config.yaml
moe_layers: [0, 1, 2, 3, 4, 5, 6, 7, 8]
normalize_top_k: true
vocab_size: 8670
norm: "rmsnorm"
seq_len: 2048
Below are experts of layer 6 (counted from 0) of a mixture-of-experts language model. Rows are named router (the router's row for the expert), gate (a neuron's input weights, with its number), up (a neuron's input weights, with its number), down (a neuron's output weights, with its number) and show model dimensions 0-159. Each number is 500 + 40 x the weight over its row's rms, rounded and kept within 0 to 999. Numbers have three digits each.
Before each expert's rows: "comes after" lists some tokens at least twice as common just before its tokens as in all text. This comes from a sample of Wikipedia text that the model never trained on. Tokens count by the router's weight.

# expert 25
comes after: "\n", " ", " of", " in", ")", " at"
router:531517536499480539539389453461463485461483489460510532459509535497492524488594462481517510468514535579584469529457535495531544545501468461490561446477506560504555574480547484518535470483526441503474470453489533539515465505498516509500482488575400437570495523567461512481591540473494464558570466533423479479552493420560513476557461523498469517499557527512471525510483571513477471480533477509494537455589449511507503470490494521535512511479485567462587558507576481529450489420486476
gate0:480497468470511521475525598551503497432479465437396484552489521465480514566483527523458473504512474483542573465489488534551494520551479452562548480429539433488588498486476473534525457456548448479520523460512423501540548566582510481441559506564477471471506488519466445513499485514563471458473500461490495530473489549560481505463520450523499568480544558553411477405455542435430528454523501452486519452486391546510497541533493496501448490485499536522504501485540517468524530464554495
up0:509615503580490469515535542428505537442425456475513453497486535462435500520600539494488508457462486521497500478493530527486534456492518533540439432466498508518574512500477524531428483464479471507485424419522504466465476530550423517514521533542486471526474483572534501517498509491497406476510500519463503448478461525499462443523419420423505528473504534604495535490464547498446513496487480543496508442448491491438508550481576521525436563512487540500502458466517509428512510394534501
down0:515519453512528547562568500543512465447567440484477499580458530501465440524582486496486465541431554530521461465532442499533541455490544564466508462471558514505520507508470532569542520470575482488517508536469602476469482604517382514465657471497467460480519471546487462490442549546493441408545460455552505499511426520463470524466565452540527497466535540487506492467486518531542489497506481534475540498531537516459504469529513512477467492472464519492469513495493521517521552485468502
gate1:603493480504466494500486519580492497488511509537501497444483435548528542463494513434468559458474471500539517510500497506425618518527522420510516515489568524431494525500516529492491457475428489504489501457516447537461572469529554535507437511473493462525510573423547522499451524393524512432497589548479549491597585510477444564562479503544529472482502454473493496521519521427505452549511502444488496484555458457506470430484496461508490550422438538505490493502453515491446508514525506
up1:479488496456467524492473509439465466542537538513461532532542548477572455498553509566562477553522471475521474469465522492486390558425527559514476527469534422561481453502473468506471519442537423513480453532479492488376397508525495522485450503513524521534435490505503517508534528495443543534536467435513511543555458457522467485519545491514481535458558562497537511468517544456558447496532550567455491439511543453471501458521525481538507507503520524529548513513415521553558574410485481
down1:561520464492509542483550521466496541495528560592483537513517521504497400479556486500478510532497515560577478527474543464437490457575531524525494535502485465507524558543483570518426422412512546496486423565500481498556523499476452570492508486485492388473556566468483449514450521452507573459535538473451534508503543530474507505549525499541421524420478497563458465456434482449464493473560547470503548454481490535483530517525495455502565536468490484508461447559534453474513461559501506
gate2:492486446490511511459408483497519510534528561418531537538476525466420511497485533447455423525452445544535440475525511454528503449541454472433460486559551521485433486508467541462490491584433495493520412480497438426523462445575532439459455443541537478483431505540466482444500488410481446511453486488475456454447518479550485450564512548407471473516533525503421560516479544494482465473456508503511517537473478480483481495512499511549540430551492551443467523518467473538526491491483495
up2:468459549450503479475513547441472502421520501513544569518507542419513545486535463515516463499538486443464529478500569382524493559526466491492484502529501581542463512554458535543428521530503503543533578571434506524453510411563457440530603493475567484462476519481511457580523478493469543467549519506529566498489523489520531545403449478494483608536472485505510552528538502467550496536514563508485533515513444496488512550488494545499496545526445477500464478447467487520509478439459473
down2:455572497556432458543527487472495457512525568471503469559461492476498530510541537453446505452480460508475464423528551446510521534518529545480474501473502463493505431562529548488508501608450509540491462540557461472518524522480502527489530469536434508535534445424453480501487524516524500499503400510475481454540455489497426445588529501427461447492546425520519513515509546433489459493504491553511477583442516426562494535520508548540465498536520591497460492517396496493500442556516544
gate3:449452486494510499523447533461530522525474507495540578421563605490517459508595493525546521500472455554494500480578464471404544518493476421521586472437531505542595506488480474499448532522505530404435469531502463489483507557586491567484526487514489480498525506451485480504582501491545521567528495499491409467487513472500478490542534562519538452487488516496560446522459486452550492520523477456460540541482508463503566475568570466561528501530445515485523536505516508558498491461432510
up3:500564506512555493430489530483496519525445540455468489490480529453479432526505454592452501512504527503507495551521529483505550464463456442522555456495584526475468472513521497532438478544459465527352469470471524475527482448496539504519546474518494443475479480507516532544563478544502567454478498434465482495498525423507475505518515482504509491500405558500501536555554447513558547589597455433493536500587483451501529475542576449509540492543506483545484527493564525568546560488536506
down3:363469560503471467499501524479540505404496472474443509459438522475529470516546501441475523412459459461489509502485457441482485532506514467519522513488521443436499516428502470557436493529468524525499483537539480499511539543562518458452551516463477450511446512535480529498466573537508532542487460443425454582493501446490570544536489515510525550513459594514549422508519533404478492518487406445544497492486471521572512487470552507457521496464430472540545529491464440518485500550518474
gate4:483473457494463424519447468457489550539552517448480472468559408474521516534501497528446544399448504492497425508537474520466477514540529560525493483480494514542443469426539531467583516505549428490541521499511461500529488528571520433509491531450481476437508434444415493503474462436499627488540424493508579487488405528480470567477480541470544503526594512465474463492468451468491513416499563450552516491521497498475532476457487451490492514532516519544509488530494504524545471489515527
up4:504482458455512566517395500425493527469475467512493430435533510487443474524489546535490533540501476472498489499577453566523461525474478590494522491518517486578503456552473534490483532523519498510451488501477526501551433446470464497465421564483475524559527472551447437504524466479533542425466459460553526503466503558444502518445543516442465476531513527579510453526491483599469503500441522611504540526515526496455533542474563469522484541508529471400451525413456538496480468539505503
down4:491525490543461544474496486459485584443419477491508465460527539478543484496518548464582530544468432499548403525558529479517564460554530483477519478471504514459528524534461501520464543495485488482496516458472489491541471518474550445537493513575563578501484518512471434556512474455441438484467572556458508451506544532547540545497481539507470532525526550527525466537514546516397440513447527540597471527504564512523459558547519547521525457474455472464454573536493494571429435486518469
gate5:455494597485512527505493520413480531464464546511554560478480581473520553481486561456572516473508469472513577553429458527530532571503478474522556562499551475538486498450475546489473439514480484416491549470439509479490464460457435469461482472505444568422524507553459496434534487460490439497449492533505483487468458528569496513533523510471509498506540468415503451554466581494476505575492553467489469512560515546445494525482532538472523440397483559552521500492510463508521469543549514
up5:583432429502513402604546462507532550440518524456487570525529545505537435461476506507554621488474498524475553529519548536486421554457481473502516531464562551535528495538477486394499486537497584454491477532456560513498500507526489548464492528502479534467542501482470541489507551518503448452494450497582472427498509441509481490474527525562477521525469515469541512519465532501511514508479480506549586485531508561402474561498469506474538498515486485566498463505486544448432466501535457
down5:429449542407546476491459588554480472471524532489485594515473493441458476514538538464564474503474523487493433485442479408466495530577489509516483548445395524517498565491523551489502535471525528492510523485557580456473437517480447542490506492495501485442486476484530474475520527470376498500490495520513478509527538439529488479451502537558479520541512452512470447464545540504511383497509522510511597537442542515528442445435475528516471463473591505495501497483499491483439483516453516
gate6:548421436529483509488510554526521433537506501429502593472595529455562463541499540459501409526481549482543511518465529535490476489551504494538431458524452527517520566477486495438534472497485481471518591552543491581494539501506479504551426536504490466515479558476535451528502465572486430443430493494461537535479460460478560466495498531489496472526537512402540492541448490498466512558521531519511508477465484425564547546445477530423466476514497431532554441443493482489476450502537484
up6:514507584508486534459547508547528405486402495515440464490506523521517492536534557500486489502497579521517482495426486587572553507547568472491507458522513537525533570530491497420454545389503506472504586580535541562437508464480503525538461531478427494485470455524494514542538520562519491508458518455474553507549499478459527507515573496498541514577535479471527496566490499583486461486514484524563563560498518461505454524493493502385553494514498507513501507490511466431517520539551539
down6:481548552565463472473488529559511495537442561464458410449526534493516548547463546536486479512525578469510508497448553472481491505451487467502422538487497497579465504514544518435480467388491491485512516519553505496370484410534480455474524574455462475453467491517460481523518546527494501562491551475483544455498479457509552544451534511466492533432584538465576488446519472480535497500600540558506519541486512481488522536508483528425487466452463525565449535524493498523539488552478514
gate7:582460567602470445571446477449503468438544559456500537591490562505457440476508456460479481507491472512500521480480512533443488488488473523447468446437470558493504534445529509502476471531479552439458464418494521510500485521530549533475458564561407542484522506468447523531496550518555536512487473549538462478505454532560464477494463481534465535556497520509577491446473539463464490448510488573493497471575557478495482522515478490492470452524476586437579524544509482506476432446515550
up7:449524368451439558485558582553450492545540516503525519433569443466427476530485549472511510531482547492505482469472481479480512583494505527604531496521456524533584545540466509488568503491433501497478547521606513463535503483481397556540486444535546489521482502558589489508511473497492465490476538543504536485498542484475498533486470464513558431475529485508493564495497417449469537563476486473481491515491526516505469462475512463453530518506522438501446464491456521506528488553529419
down7:502475524434512515529520532545471453464550625518528501486592507562529522532508528483481490455532472523529453445459445506463522494502494558472545493450481522505557463474463476523561473527520457502448476498442417487478477465509516487488409444510405484488528457515433538559560481559426501530495516482470491482446562501476513522492507513499544524379459497577449475544496462559505505504520512487483504525545490517482518441533587455514467454546503503604473463552480581548488533446529477
gate8:482479497532561413417457478519513496468530511451455535479458514522542479481480479509518496568481488519489479544448444613523460451494523484574475572496596499481481572531552501448523523522547514463423509501456450525516468512469527493522505510493477453490518520531482503452519560494505576518479551560457530608473499481462555482525471424528577509497533541491507519563537524451491546492579451505532500465496513505567473446523475539550496439513536520480439619507574489482521490509559439
up8:501550503566520510503485488408530504561456462524482524604529432494482517550419518509510458483454499521485523561481533495530545587433543573567561484438478477479522566477494437433525513508464563461538514540490542450470514479451483418470456527503543484577600499505487461474491454517476537519519557445600466531473486474495522469475511471541443506503431452505507518503485487498494586487537547513529491474498512530494460502456443500537537417523452531545468549505443510539548554464475471
down8:450489547515510513451510503581499568540530549574467480551470518524462501479451501449460502447467518537556476536452438572458435465407525472485495581471517440519521497487479476439518488535513543442586447447555509537475523526505523502458435469510547538475608503529511485462464471546451461492553464564516507542516557540555526532495486472484475496513491465466482428444486526494491638513383539475508536462474470472480520468501509550467513471543489530464436507505467512515517506504555526

# expert 34
comes after: "\n", " ", ")", " 0", " 1", " 2"
router:517475526511462497561468497479435539420517466519521479400536515487449499510566459514487527428457556501543473548469534520486521569474424432604551501546479620472504535512553485535506503525472424555519483470471562482531451523489538472488476456510448464527469575532502493545574482503539507516599481570408485534525474458536521499558511497437484483487551499520457538522520545529454577485469474532452514475536496492505500485522419562544456527476491509455541486485527541499468466463477544
gate0:483421540586507514535485491482527524436502447521457542474509551468481485515560498567528506532488516461541507507505492528456491563519438515506497493547501538449501545518464506479499432440487501467432554518467486501482459504422480507542484485555482529499512525476475497590449548501466611532490387451540520516545538531563502543516478566540453395512501497539477516471498492488455626531485500521461488508496487556473474596546532472474535499456445495556501533416562547478503471447518559
up0:490512504570448542511540524443463556507507525468523565542491452535487419535528457510539458503558517540566518433469520487495520521519445476497477516535578512497478494532564572598552454510545517449431410529452466460491515495472386504507518450480517443472509429498407447500469549423560497492472497507538552489473510589451544578485524467536483488403471498458445457490541526531437556516499445483469542516524508470470487538488481530476490472501508547543550508509489456494495466513456480
down0:489460501560486475560486485479458511498548418559508478582510527530548418428574484561520416493524575512609494504464525534498496533514524464495486547503517547530418532504442499514517477481481524562535519547513495548490535474512465477490501490446541416471571536456462510502441517496581499492490460512493510420508508453526453525466504466535454557449510553478480424519507530529495580511471423489493468498570483470497519492489483492431445429488468558476472543428560532467488562455560506
gate1:534501493501390491560509504526501579450539519521477518512519521473479473577425523491464483527471469481529490474544516514484447503541514526541420498541530495432511489472475531558519463525535513574531538419493503490581531571479541458506411511476477435501496494498458433495506478517527546512453471496480454497572506470529514479481518533538513561505498495455496464416519416527491560498505428534472481563517463463449531477495425437576469509445502433524472516433613482525440455448526445
up1:519516513427465480463524451472466532610455510493569478488541508465505414456510501442500503483458525523478541542442472512514561513503475443477482561489468432582519518511512531428439536471502557474474518556482498495471449449496522503541506492518491529508522504533513492534491576443506483471565526494567555456478498473564489519507461452501538504546473448489444495539504531542542475496537571437514422448508570568504504542407521517371511515513591473480498501469483502554472498580445551
down1:503485466531489459516437526492463502551541571509510448540508531508537502455536486524542532484522460541425494503471498513504513486495480489467563576506450494556472559462525433528433498488482509461446463552569462537461473494480489501608521538515487509440513530543481500551495541418465484459577482547523504490513514495563499555545439507482528483489451569442444577512539530512476516522502528409561547418574491475449472589463490504375537542476519505467466541502524492476512504558418505
gate2:488493556468565424492460505519507551501493541452470566523486493510491483485523516610499548529537463493530502592500394469479546533502437537484504533462542495442470516572530510513562438493469476494502537499532462426488523465497441453443546468516467482512511465460445473475456527445535504542584426427464521447458486503504530542518530495578471520474579491512518513476524475484475399507459472496504543459524465531518471516502458513528550451480532536436574380521547480518472498520429517
up2:510505523541527499477487523530459529405430464505499509510524493546438575529506536475441575548500565473534495496483510435485546466489455543555533476482521506515501557416538512432509458494531428531481483533446501497535463527470513491496500508568498531497491461524442454504547568439511557496564481534517463512494517467508365474542493452509531474563470482520451523449532425453514584454521446463475531548521463450538528559468486493490458561533504416477514514465561590458453501461562477
down2:582496519483383507505436571527539518374508374523481495454537490506480447530420514494521530508496485490581456544525488510525526489459515505567554528457492480521461531426549484497482544489496421470488521505444582493456547492449541505508497456479512510513441536524514459452571513557413537528511459505512490523531536477508446459538505526456502471499465525476489522524553534499505502473459462429490478510570486499551509554443503578494445481468571523478485475459508471430510511427502455
gate3:552522513510522462512468442498515571584432498512420513489508466488490460508522507478548551464428592537466538557490446524535588606509525465540501480560491512498477487477543423535477551479533484522507507485557563544518538521496546501486420501546563556527554507557463521526494501512471507561509566501497465504440445621509531528538545581498510552529446481473455494525525471532547543489490454499497473545495475549495502492472451535441519510578480499447491509525460473531415564486513556
up3:481443500479427543531541509599456466518515509511487505552527474485499499539525517521525559483515505403518463494444507496520417487542445488497535495514530502475423590559399539421543509447455501494558480552467519489466478539525505458465449477517486497533429465516511563539506456540583490475497468493481503538543540553487572563551521609539503398582472511505478510501502542500474495478497543440529570551557512532498447490561525530480470486515468497489426504481525466562497554507491460
down3:449530547469464567497523538427494516465497520549482483454524474473565490506421533515454405475512476478477542559468533499529620554480580554545475517445466520516505474445545519491481516505558478543537468544445420537521508543528525509480419512467501460498426499558490496514489526460535466497529473451501528528449463501508545480473468451499496531490482446411567550478514562494534489424518496523448551484468465441432524505484503484497512453526419488440485623488525498500477469586526520
gate4:498466526465408531525512475521543521527525459505515443602489498511530461526505504437479543511450549515495506566508487553467432520482488448583535513511560472501423470505557459512513440503534513527496504512510555523462540560505584581504532461461463523486440526501543472500498512513451592496469490529546545462551442432502578461444467428594521512508503513471507571498561524526463475504558474476459496516508521557503544466485517490516512498462471526492606476568571500537490537537414560
up4:552437479556506513608492540508579488448491510482562482459489480488552514527510475452552546428524485492503505469468533495571479467524441552480467513485504508516510484433505500488465537493527529525499495440458509509537430473509637472502570501489502500459474545553439518521465496534559534566465470593479486546480532456515492491430516573528536489481465467515585474530524408472549473524551552420495431483483480528447492498550518516410494528493467546545473437458439526514511475523452541
down4:455489537455559515434507487521488550491544544526505470495566558420508500491446521558515507532518507428508525445507526479501430540533464424500464559510470455441573539521515495513536463538478583506501546458475565507547490455522543496541452481453495479435523529517467532526505428493444508510513478498521455472479580504477533445558528493465528497445461493520567548509553575505547486577454487446479456425493577462495496546541458510511479454530509573584524485422504475524414498570549524
gate5:545461563512503475507500520478536466562533541455462463524498531497511462544544537458496485497502462516507554512477493429401480523414553475528480519547421482551553557546473537511502569504520525512557495535529477535476479504523457462464624439487520526511442495539454515534453535473557465494576454530459489437541588496516558446419475532489488554474531460557508392545436548464514510497553503546485483522558482552489502468490513558473478494527508388524485487508523538546467495467480525
up5:469545399470482511448529510526444467560461558503526553555444485509528544480430509522547558506520494498526499514469513529460486455572430590505495496479511487475512444448546461510521404543499444441493527472550445478564529476502532487564496547527472529451500439507467424536589517527487525531497518493540490543450480477565497473538547448554460513576521532450528516483544505518436473510535518501514565559468539492544417490581514465556589462448490542507507458490460442518503504487452476
down5:529554535501490506477461559467499400576551528589497515525444473517525580436483486540512472517514476493446450489466549493501454569549534488474495433479465548471499505491454508565522528518528516531464528511516509557460546414524464500517431596490506481514455535529489503496544442483514433508440525501504463477542462513576528451528456522570487500595450441559603496481496508525534527575516528462514490534524513524443563427527476493534530516462482488512498424446511462514490468479422445
gate6:479545545488573558494539484461470507482497501515475514458503477518510437510492504574579567505520492543510521560501549538429549517477489562501491474552511453530477495540430448464510498588401508475485470477544540467543520503499560537514470516520483431516486501561515461523509531479540497517509461532468488513439466503461424465436576440508456504565522526518426435460462498551486568527515532411450539473528491440468590531536519531484456501532584494567548547552563494509577521534476521
up6:440574426523512494404588493532501415454456518499487453506449501584539573497482539529520496455468512557530535515471508513483477532477510511449510452536555480535468470475480512463480541525443529468467476547502514573541481481515540521523508524469512490499492490612579541534471471519508539506462432543504404485538406469440478495479476431471464467484518527513405479533537480467532542559479491488481508452522507528373526444514544501506516492487509503437582508506534506561539444526489493
down6:491443497545567531480562454513503492451554480546522436493483527470521469513524596517496500479527477522494461552491450480560507502454528443481497446560504530586525497500481450466527504457499522585537500458495546421471501486519536457453524505469574528478501451481549468520509485443491515465449517566516488471577493516474523478507422463497449557504493523561468491450504507526571394389574536487506564546517512475437524521474485553445421517555529601478552494490482476462523480552461484
gate7:504534455526513533461559430566531482486567495528564510514529570557545544484536449466469612499515492471506546503435453523430519469493476573438504540521478518442428493436529485499533486468493461529467499536437549581464535534488478461488496487594463508451571468541544566425478542539566507502416556569504501447574494505561471452565497563455510545436501454460500501467500491525533506532525548492473476489527493500528480473485488537539531580513500474522516473495507456513453545497515555
up7:487470560578493422439574473431464480512452469520533470537452521517532584472478476479516530525506490546528575526573509498463522479468519578473437492470475459497517528475487512492516524486495452519458432434474505461444455500529485477522465451418434489514528557490498544485529501534457472514495573610431465488513502522484505569535548505546485416494485463470549500537407500461516520532542529508506578490534553553495518502532550518457525495451445445529483518506516392430510490435548486
down7:521486510493495512523453507524474522491541460489509518434513530456435553447469576475452396496476478482507516491471514437444532461485498520478547491537498488467539503456493554564421474464458556486526512468480450520525367471486440429455588499499518466473553458553455506457470596534486491504443480483498574455484471525544528476498503549394450549545471542504465511537511532470451430504481525467533512509448507484513443525532582472506560458457592463483485444450476517525449523508493504
gate8:556497539569539510515461552545573501513548528482497538404493483462421519474538560490518492565381463458472494528439503507512410546524477495533525548487519550526481469426543508406540532482495522563445508445486473446509479458534487471538448557539482490380435495468516498474525504511514455493561509443484547498497529505484511485429514533510476478525494529528493487530479493493514541526477492542542434471453475556524498469510412534450474543515552504456532494529521562543521533429487397
up8:467487536496465469461514469453459486464450524526512553501538496547557476529495453534527506488517500508532544520607482515505537495551476508569503502546501455501499506578507488560425439481479455454493571588481486466484442496505573525503454538509503511560521568551489510536474431448516527473430491510487391577509491452462491458479469492540423493491447519461505548545508433546491555474515576529502514529597526511531547541497578546542454496527507496511498470477497463436547539596518575
down8:563441461491432505467544503470413492597485509555497541475574512505475515477532502496502553507483424456553517483512538498474474509472457543521494469525529549477491458536564501490493428504424486469505463573512495507431486555527478540497452572460505532475471574479433474478517493471458486428530455493481420521525521524518536557497474547516428489576586543556478550439490536482506571438500432553563534494444507460510507440477504534529504478527517572515500463459465524490430541506531585

# expert 2
comes after: " |", "|", "–", ";", " (", " /"
router:497514521476489531479489419392507462513485538484503501443557509499481531494504449445475469530471593543464425475473446530436497486438445492438510473430540571475485571497504524524477509496450514529490516515376359536465443494509409492528422521526519461521525529463477454506529506441512438544484497506479560526517508509501503476528477494453499445539435444511520454492453511567494626525574486547483475488533519501515529480484497563557507530494462481561519463490514482527488491499506486
gate0:471492515475471453433500468431498498485448522500552516453564508497450520570513465522510457556514501517548514498385435513513530490400490475482478543522504471474495496512498431543570497436537519479568467430487428508519485438483466416611514514431516527627477478562491463512538491506517488500436464477476556470513519528499537565530429475498526571519566452505477478451519483484425511507486492537534434474516524522518448482566522487518463506494501453474431500464536501465534466574467514
up0:478480433541549510535486474450437474512496502497524450520522551504542413505504537475489580527581524464573417504527587541535442453524490504491501549496501503565554522523430524459583488507545543536502507502476515499526539523457514522413545487497494521441500502493494392593538536498533525596503461531556505484408510501505567507463417464542502477552445521489435571500477482516466507504450509532484458509476519462416488467476548474469545525528493572475465517415500531520520481510495487
down0:576449480434507540501494521471539513466557470528498511469489523492501499495440535434499532524479493586501504520557545527562515458453518553494524462464544516553459554482463448565527449453458570511468440505505523540563500557463517409511684520550501490459538473508467502488469453529527444554459520515479540497500561482521444508467537462535502491491485457577508505479476483472508486464580509583447494507521537552489573530510462554470491505514546490587488548495436478467475498483539474
gate1:499550460466484557483486485395524476527594578519569523509565499499515520564534508458577405503521513536440515527552474518519503526542488457453506434488460532537467553575478494500432504498491535435515491471495520546466420523509512502520471509522455495496458522529514525467452471436536515488565512533525493464500482476506592509457569519511507479479473453524533529506508535427524462473504463503460496467597457527588448487543482510462451491502382452500575478546529499555463475533499422
up1:362488457471550518534620547480532517543476536553458525481534409506519460543523473539461489448451503503530449488536522499457531461451491502493543509602464504523480486496537517483497477534433506508558496409527511483518483481518520435521471583487516455541484534486512484484527559512445541541589517510572531464498527514500505545459515561416531541480518431542465540505515486515499522529493526534499497404439419504484515523481474528420517516496440509535449493451421509526469431508506504
down1:448535548542454484431538516506456413473476461478500560541463550450528543449544485454511491513534482456470503523456396476489582440491526484515562551502571537469524463484466491541439532565538526501396547539477449484511500515477577555543514506492505454432504511539567488457581497489528453500525497512495463539512500568493503469455485527486470496476432432512564496532440468528476483493553531491504545466456551500564552508511522558417523555506562524461440514497524546433516500455537545
gate2:471490484469478481526509478377513524507493483501450491505485404439506544536478499441467522442474466533479440477528547475539536495433495505492628448431541436454488489530412503512528537447534507548522540553504513564554462531562428440482531548502490479471469478534492514440523457416470414542517545537524526478512546542460503445450480494520431533548543509495488465514469444475486464510529563463503474447438498459517453589533488584469485483458494497513571475478501476523487501520493470
up2:535512493526430489543552505606461483512461591507490498470460472555491516464494491573518466480511471431550542503476510502431484512514523535524531546557402482519536553517533429502525486507489465413508492477510470415550535482490571511535487531449468452543538462467547539502504522590506533448489500486487480432566522509467537468559560499498517373467491566537486634549477537492542471469502503491519484528433521506498493489494531450495529478500466507517398486499471493481524475516440457
down2:439493559535495473483587556471442444524529534478488538546552464495469453490478487492547600529502520547532525418438522514535486536456445522532496541484470560477481484510552552545511539537465536516556494525516436527450465537513474471515412528511518456501542562483554481525448470472479514534500480486477506502437539500501514471474589464503450416510527455574501513488542533468473392488521513511457434480494469463516512482540449516531489527533475527615477513540584439464441496421478446
gate3:507481544469528546496535496555479459568465466488525470475495537468443440483475509494513532540451610584447550543489425497467496512516502537487488525445524496466439532531502486510425531518511587474513499469454545539481487495461590577543436482499477494523529461486450565448497484487520491503488502546499453442563515544425438520514505521474474488543590465488555472469538445526534549474558522486575514445464492478557540528491522636512547466460579525511521537492551530486495528523558491
up3:496414516599541532487483612486509554534406456491547483458459547566427541462511517465509433554523516559548488533524486466526459497493516544452536465462468474565503520526518515446500565479499452450462520464515534553494448485555520491509511574468526477477502616448469488528470521510479467501551462495489541511541526516448568477467553538509555485516529465473486509532578482523547552473497494495459460524465422515457539459493489407500491583467516520499529501501530400520516504481516433
down3:602499513511482457525456515419451459516545534447492522533475496457528532489453487552458529482560538542528465524459557454491486573480506553508497513492477560519502433503530497488530481555598513522484490491463523534507473439442528432553509515508482504487440502505539553554518440456420462546499559552490514512546540501464485490392442486471466505540478529514485500452445495460516560527491471551481477583473532443511461540509453509525502519522593516486448525403540498476457499503391580
gate4:448457431541471433458487473447470500542539485497520563375481483524551518509549554545473521541456512511494509479506511528413521527540492444529553500436529533471580519551460544468443434499466488536499451464538475463453510472500509532550423477515481505462547444466539474520530453511459480447500452462442489551510468524513487519502529494558501517511507451598472532520477566556521509496510540568490502506495519474460554544598448516575468448452481444492502516409531471459521418446487500
up4:486539527525527469531469504496514474590496567507519468533508450487518611494462485492434461568453561458554498475484490480452476459574530461467524515488494464417544472452484528503519447527511511452571511470498515490413528432506485456512439502468484441486568434548567479447433493530458482482474526426528507487482525475525517470446445493550548489519420464492520530489528468580514566511573438563505528484545515512464422460506428518579534501445495496485507536464551467494498427453522520
down4:533479499545535521476507459552458527553430474495519469448529535473501562508498531474453559469465499605507497453575553478544503496504473519546550630447462466516509528509507430421520527464517513419537508484479493524514514467507493502464565495480500503492488570543538470476444489500514523489472536459506534524568452487524536493418475514448516480429397520510522529555566523539492486510437467540531530571487547508502441465495516480501554546437470523477479550523416456525462436435561570
gate5:479525465487554569446509514519557473504499516503504483531462495488512435473503519463532528476445526480521462565516454446492555469543537450424496491534428546402531475419544485550507523532482491506527552446476394534508514505520587548511468459481449388522446471531528461488528468552513555503514520550452492532432526585516549527523491501426488425484549533527523510453506470538545463473532518483456513433475507443451489551545467507442553490501408513469527471421472539518525456471482502
up5:470498520501596502421547557482505484473605501499446498575488501572478493465487499505482558475518552558462535491428464460496508513462583536451506525414392493423527512504514471538505424480501471513447451442440447477548449518558492544509513460461489467488528497516525547508565500522511509494520536537504495563463524461453529544519440499581523512459549498528534567506508534523501468519500567551478503506489492474511581494541472466454490444496452521592517554499535451536537422539451520
down5:470508515532492570487418477470474546509484448538430534480547431484412517475499531444483514578480466445450471445483484485476511492503542616439501529512541485442501435546454555498424508504484492522516433518474490484504509443496533481466440476506516559441583445479486408518501482520478489557493536494511483495425475509531514526496552400558555559538474519506506530505510446505430513431537481523477554560540507397531515544501475473506536546442538462495458503526568454502516459519517524
gate6:473472456466447578475531424498511452517397450500509487480533499530465547523463511548514511503503489507472527448559437494478516473482493360472489586520513450515506506445475544435486512478514509488478476517493527439506546483504495497525452543582515497581570592486518517489528537511514496571514537581504481489593473458507576512482572492506540495475493485504494524466552517578527454495563479487515489544467590551478556540565526556441492506558465568486522435452488503492513460514518457
up6:503439502523459530432492517520498553518424481457423492498521499494492466548471524549497481531452513470483452533495460475508493530424504532504486450500486474565505556475450505494544447429480525546482461446451499489439407448483466521573432472510517449537498519578477500449521466540479471587534510548421457504482576560495531526535433450458505479474455565527503497469561546493448481490507472528513442500402606450495500537479497574512501538466458473481415473485538514482465480502524590
down6:456458556535462515475503498495488546496535498433472541535509559465502479536476514443523446517506517507526527410506533489492516521505553492452469476510506473519452497479489419570503594526483458556546489503552483491552515534493549475445536479475412538529392444492507532500413538538479550419578516510516488485523456440593481414475523490495512545549453490487579444532525415415455529436502470495547460507527473508420461494517473490462497545537536558448502546472468543473510527489468519
gate7:568489445421485500475448430493466502432482493465480474515516491520462477500524544502546433560554491501514512502475475500512500527524473522489488472406512489479503545559536528478487485505449454516403488492468516554483480499612470472550376560480515483497422531508483495460520487483478578479457525552480491512507553495441444441581493485507509493474543500506465506508511558487507470518526428441470463443484440443425615518464464544473498486484519568505418519550539528489584460471498458
up7:535532456483415471531513493452481518476498534480490488634530541440465505534466478572529520523496539468474494473480475461487546504476491528402518535490515504512508488487475499474538487613468553518471498504483513506561521575519457495498416575484592527500542518499528481495525495523518568505494398472531486474475457492520549518522516395506557522535527520485543512492523579410443601505503395452516462456458503482506535576514486446489452494476499490506483492524476447522496551441551458
down7:510522556553570448465508484504471479497554473490527479557533521393478544545377485472532494516563497498507474569556495460571489470508511448449517543450456497546530444490454516555471546433486456504592520515585517449531513489435477532549516469488443566482576395465502518456573482496488495509467509476505510532483437482460474506522473517483576463510481501488501495503521485582501564502476429474494454489533507483456522506521401545522545466534536424453468503446520476510479479517543489
gate8:497572609493582462467572456455451494552466525495502494477513557527504498507521496452430478512491427428565430438527462467506481530505510511517506493512513500531501520583568595525432561570504507478514475498501522485474455528444449538462445533535526584535462490463474482529536456445431484480493551503496507534454576509528547536516409483509573469547551538470492461515464488474476549539497487601496525479480468527473565527487583569516494468513473500474551507461498528480462541474508513
up8:480461483439543479480524488482517545486506516547534470581497503528459463442514550484493502483490453536530532538457480476490461549538505493521506512498540542542480573484476471426557534465518535527542631535470509446501513556497581512510535519482486514536490520536480474442491568486470420433614557412558513490480529559559470541526534543526507484458466481512540499504491490567533519537438452526475435508525579424534423513536461506522455457452494529516548559554507479434546538507430508
down8:462504531454535458510513483560455488493535456485489577461459490469529447536489510468508515496443444453506442489464457559519496530436483528562529524497442535451511530535499508443416427496367548560520526494452490473554474432453464474487503489537491455554500496495480462477424508484483459503508492538488445518477460504515522499546424473491498596498416496416480469497470461521529508494421459541492516483510545473482464498491425626500473516525561469582540536484439507528444539531467517